config.toml
num_hidden_layers = 14
n_experts = 16
routed_scale = 3.2
positions = "rope"
weight_decay = 0.029
Below are experts of layer 7 (counted from 0) of a mixture-of-experts language model. Rows are named router (the router's row for the expert) and show model dimensions 0-223. Each number is 128 + 24 x the weight over its row's rms, rounded and kept within 0 to 255. Numbers have three digits each.
After each expert's rows: a language model's description of what the expert responds to. This comes from a sample of Wikipedia text that the model never trained on.

# expert 12
router:153136151181152163105101130138090178160167121126146092123123120137088115177103158134143121126125113132113103108130129117107134113114160137113121119106115150100096166138134097151123131125102092124143089138135163139125108075142088095131175147110131125138109138135169108089108110184138138183113109143150105161135124111118118161155163122124149114128135129084114103116134133139131162114140145151099135108155131102101128137152125122084120139148109148145164110094134179147083118141107058108160094121143134137133099125112071154098098111147133150129108126108127111176108134088098132143114163164145076126078162115159136113148158121117090133136185159105118129136136153107151126145123
Clause commas and copulas. Commas closing a name or phrase before a relative clause or list item (Rajić, who), and linking verbs was, is, were, became.

# expert 11
router:167124136139143138108145128080116136093142125091108118091144113132093126166119119127122128143121160140140129109145169110109062124118167157114120154132145150112149121113141111120118173158118121105121144125180138075111122114099110137136157160104134118133150157146137128118126159144111143155137097106117118134101141156098073115142128104167130130113101160049126125153092098155123125088108133141119118126133079155107144162101117108137150111140096120142112177130142161121118144146139115121093094141140079095110176165151118130106102125146088157159121100091083122134140140121122142121088126098132124160139151120115147155096183117121148124136173130141053100106143115102158106102088
Capital letters and codes. Single capital letters and short fragments inside abbreviations, country codes, catalogue numbers and romanized names, such as YUG, BWV, DF/MF positions.

# expert 7
router:079070140078108135130163100134085151134137149108123134106116146126139118126132119111130074150072156129153151155155127109140114147181151143104188153141158157147117124130083112129111117126118136117095108105120099130125111151175117159136136119114184153171086166147131123128149127056140156127149145145167117130148118109089129111133150154130140167149108119131147133154151089163121111108141081136138117145150096156116107115180094116102165159103102144110123125143116135107139122101123134142138085111118143135102126142165114161144097136142132094125139135133109178166142160099120118135151110103175076132136122142091139097127126105121132095174152158146092148149123106122109157133129
Institution and place names. Parts of country, state and institution names such as States, University, York, British, College, plus infobox labels like "College:" and "Scientific classification".

# expert 13
router:162130139115151132108134182137102150129102128128137157153149140110115118157114162085114119111103085133180147103144152118082087100145117094123142092081119109119093155152136083119145163129131102134122162120152118144187117094114091122146150136125122126126134162147153166173117149134168153129109099150145097093154164113173095156141150109135176118115135153120155079146164094154132128153117106124123101066130136107103101118142128103131151172104140145153118112125098101152138145127122134127150119104133142155124128146115116123090136142135114111159127153143144143116144149098147126163154102087136159150127104118145120134168114104126141051084131167113137101133194149133151126143151
Narrative action verbs. Past or present verbs and their endings in biography and plot narration, such as won, took, walked, throws, claims, -ing forms.

# expert 9
router:160123125130140152105116108156147151117095169165150129142117121114141147133145124154131146107123133096087096151092106109114107084093105114087135131112106119095143108134107134092114123139129114155146145091079151118123158105101190139116148127112142107105120118137103107144099072171149129091118112100138128116113151116098118124124170107154135102118114121113113090174117130078130122096128141123100143129142109132100114156104111077115118165105163104146131096152137142146102111120124117143164154114103119113125149120083081100108129160096116118136132129164182094121166184104181151112101094085152098158093176112071132156128102123108152102138160102114116120142114114136145152109151
Prepositions and connectives. Function words that introduce phrases or clauses in running prose, such as of, to, by, for, after, which, who, when.

# expert 2
router:163113138120154137126179101142097122121109155136146140146193128145132123147100130135149113138128147094160153109138130112089124141169089105143090122132135082105128111116137119139112132091085121160124156098159137131107153086147113112142139131153132145131124172128148154111075137102106096144114094148148123077108112143107099099155140163164155133112114170104130123153143075128112178155111202144152166095173107160126119162119119128121121126107108114117145145118143131172132146132148098103198101072136129101128177096141168100092098131122136144134154140154125138137145126120130115137105115123145141129130161127160094115106115109105122164142137166144172153139153132083108134124144
Line breaks, section headings. Line breaks after sentences and wiki headings, and the == or === heading markers themselves, e.g. ==Overview== followed by a new line.

# expert 5
router:136145147088120132149154154129137134175119149104090122159116151098120094130150105155126119134147123106139106179096152116146131170142137148074129121068146141118112129154089093166101123134151096134127124124127130117155154110140108151098127150098149170133110112101156144121146137118159099159124099101127115172177110098148134099110136140140134101110122124131153097139081101164132094129101149091109148162139130124126155163171129132112151108140106142128102107150132169128130114166186064108167138078120095120131149114135144140121101151149164111133093156132112128130128142108143172149130140171121119171138164127184105125168124130124160102144132157160124130120123142196086133130151
Role and attribute words. Adjectives and role nouns after "the", "a" or "of", such as former, political, President, coach, economist, often built from suffixes like -ist, -ant, -al.

# expert 14
router:153139137114103100112131124155097126168125100127124081109138112177109136133094121078117118124137124133137154155118111105167070099140128106159103086088118122135148100126173117153145124115153133143119127095108143136138083113161132146151153132112134104174093110122132111095089109108118103167100120170131127159172138116132139137154125096162132162179111123135137115143161110105112117116126134140085125102149072124148138146148102134177144148135169153115120149120142138147114067139123140113127115130121150171130145122117112098106148169161120099124120139165117078165136099137103088109161136125143095186170119147101162169120143113162150098140140144137161106175121155120095135135088
Conjunctions, articles, field colons. Function words and, a, or, its, the, plus colons and pipes after infobox field labels such as Molar mass:, Total fatalities:, Referees |.

# expert 1
router:172123107183122162107175105146135163120171101090102146114145122115100100149132142096108128172116110117132126099151118162090113123104148098131097116104117118088147157075145112127124149126110125155109093124125106083108152083150134154143130161130163132159109145133150120165136120121113142156128094120148133154125133124103125140141163155127141140146114152114104137129127159082098174140124132124122116124201127132078125148154127057140146168148129125152121106163128098170141077147135098118113127117121102109126157123118128160131061104148153140131095156135123110151112116121095144137113078128142116136132128083133092119095115089110079147169095117129122144121160130155145173122116
List dashes, "in". Line-start hyphens opening infobox or list items such as "- Dam:", plus the preposition in/In before dates or places and "See also" headings.

# expert 4
router:119144147126149155124153110135132162114161128160143135129122081151135094146101089095104116147114153163157106147103152105065171148170150123149106118135136145126107145138105135117124111149106132142125122121144101108135093116134137091116140170148127119152136136142176154118108171128124175114158119149190147110114145131117115187106171136138131180121136149090120095122131131088180158102123135141105171087146150126117113146182143071109144123121123132127153089118115193149110147124200114143142129088133101137130147160128171156112181147129148129148083144135110122151109136103151131154128102095138136174124121103137114122098138154148080106149128130152126137141144133109111127118125
Numbers and year ranges. Digits and number pieces in dates, year ranges and tables, such as 1916–1970, 2009-5-15, 0-6-0 and 1951 and 1952.

# expert 0
router:161123118123134126123122113130125137118170125119154131151094129091119130152145164124149117143142141157184171102124092123080080085144185143093087140127134114121113117148097171142157141111125116123072142127151101142166117067109103166101156153123135157198145109163120168113136115127135126138187108108178131127113103126110162127136172126165118094133107140088130113114117110151129138136098165110139113144149144133118107126126087120129176156185101156122105154142156175122099129134135113147112114105154093135113157147123143140100072155094122161142118121120070124140140140142105147147127118104154138146148159093139155134101104131154167118131140123138152099117138129138095129109117
Sports competition terms. Sports words such as Cup, team, medal, Championship and league, plus mid-word syllables (se, ne, ge) in foreign names within results tables.

# expert 6
router:136147163138155137120155137124161123112108148143150141110111116142137176163146121162124144096138117158140158133153136160133125142106107158130082138140104134133147128114108094127077132101121096127095136132160132082126056153156131205130092109142145181110156123136114124137126184128157139120128136157135100136125114152128064113148124118108180147105132107139161150106123140153151124105166137112110124158112112150098121123174119128148106139133152122090116109123064152187151114167153101088116153156136114110133139099158121134136130127149152092118141124120097138121119133113109140128111156048110111129136167162147110124143166099119169141142157142103116112133174138168157127108110
Word-initial fragments after prefixes. Early word pieces, often right after a prefix like over-, un-, re- or im-, such as over-c-ame, out-c-ry, ac-claim, mob-ilization.

# expert 10
router:106104114106159114129127145103098133139090101110202127125149123109121115154133129127106128149091179115157146122147146106135103126168117132117100137169087072102155132137111112148135113112106134122125172093114142104102084113099117160073142180159129169128113161148136108164136100137148115129155127119118090108136167083145152067139130135122131133155136168163162078148130151123114083134079132151130137121108099131141143095175130145099106132192109145103135093154131129137110113119108130142121126135145127116150125139142129156112148158069118099122131112114138108149134116098083138138114131136149122144140188083123156108110133144121174148129115144129150142091161171138110132161133
Table column headers, word pieces. Table headers in election and sports results, such as Votes, Seats, Time, Pts and %, plus mid-word pieces like qu-et, fl-ap-jack.

# expert 3
router:117134103138140119100155127140122130096155144090140114132134107161103141177152147119136125128139117150120119110119134091058162100172167097126100133112102135121119123114153116115120130147153090144091089142151150145155120097158107104157117151144168161175100159165132129115090129134109133130143095117179138100168119122153082132132155169133155153139134165088127118141140078145158149124093129131156140087126099144104119143134119158134158140106106139150150088096062154155102109141165091165162116110107179119089126126109125126112111110088126124126150149134117119131157149131118143129112098139164126119108175096120103135106171080106157137171101129179134132144151129116114155130137
Table cell separators. Pipe separators between cells in Wikipedia tables of sports results, discographies and statistics, plus closing parentheses, semicolons and coordinate units like °N.

# expert 15
router:124110133150133173144159131144118104136092124106153127113145111111124097152120136134083140148128140131135075106124135144102131085130146144138109140150078149132162158116128118115094121137095104171126161093141158135137126144126093139114139110163147102163134141151152151124130126152141107093167108074109144115161157139127116102166170144165164089169119135050166135143097131106132137124145132165146128141143133140095115121157112136141111121162084139121160136103109133131096136167103159122101144159170122135113111135143144150117128164118098161140138115118109121148123136130059200122149136079111099188151131099115138136099147109119142127123082129161100127155142163098136178153108
Foreign name fragments. Mid-word pieces of non-English personal and place names (Lindh, Brüggemann, Ruseva, Sch-, Mc-), plus pieces of negative numbers in climate tables.

# expert 8
router:144137156093140115149132130140133105181157132135126075146110109128090131167156150096072119126091144167118132136129107110111062085160108092111122116108098138121097167132122115118125126107140150163086119113162136148087121088149120153117147142123179091148156141144132155108148143113138143101132142117163157146143105122125119111146143097139139158117121210119128137130125164146199189130095129136098165095164133160150124160136119125102118147127115115089123127112128148142124148147107125111100151120110137153082142119142129145116141171133133161093108104111187146103091119156121117163108098140143125160128122119138141159121143117136154144145140145148144112115094116141055144122121
Taxonomy and species text. Tokens in biological taxonomy and species descriptions, including genus and family name pieces (Sp-aridae, fer-ruginicollis), species, genus, and the before family.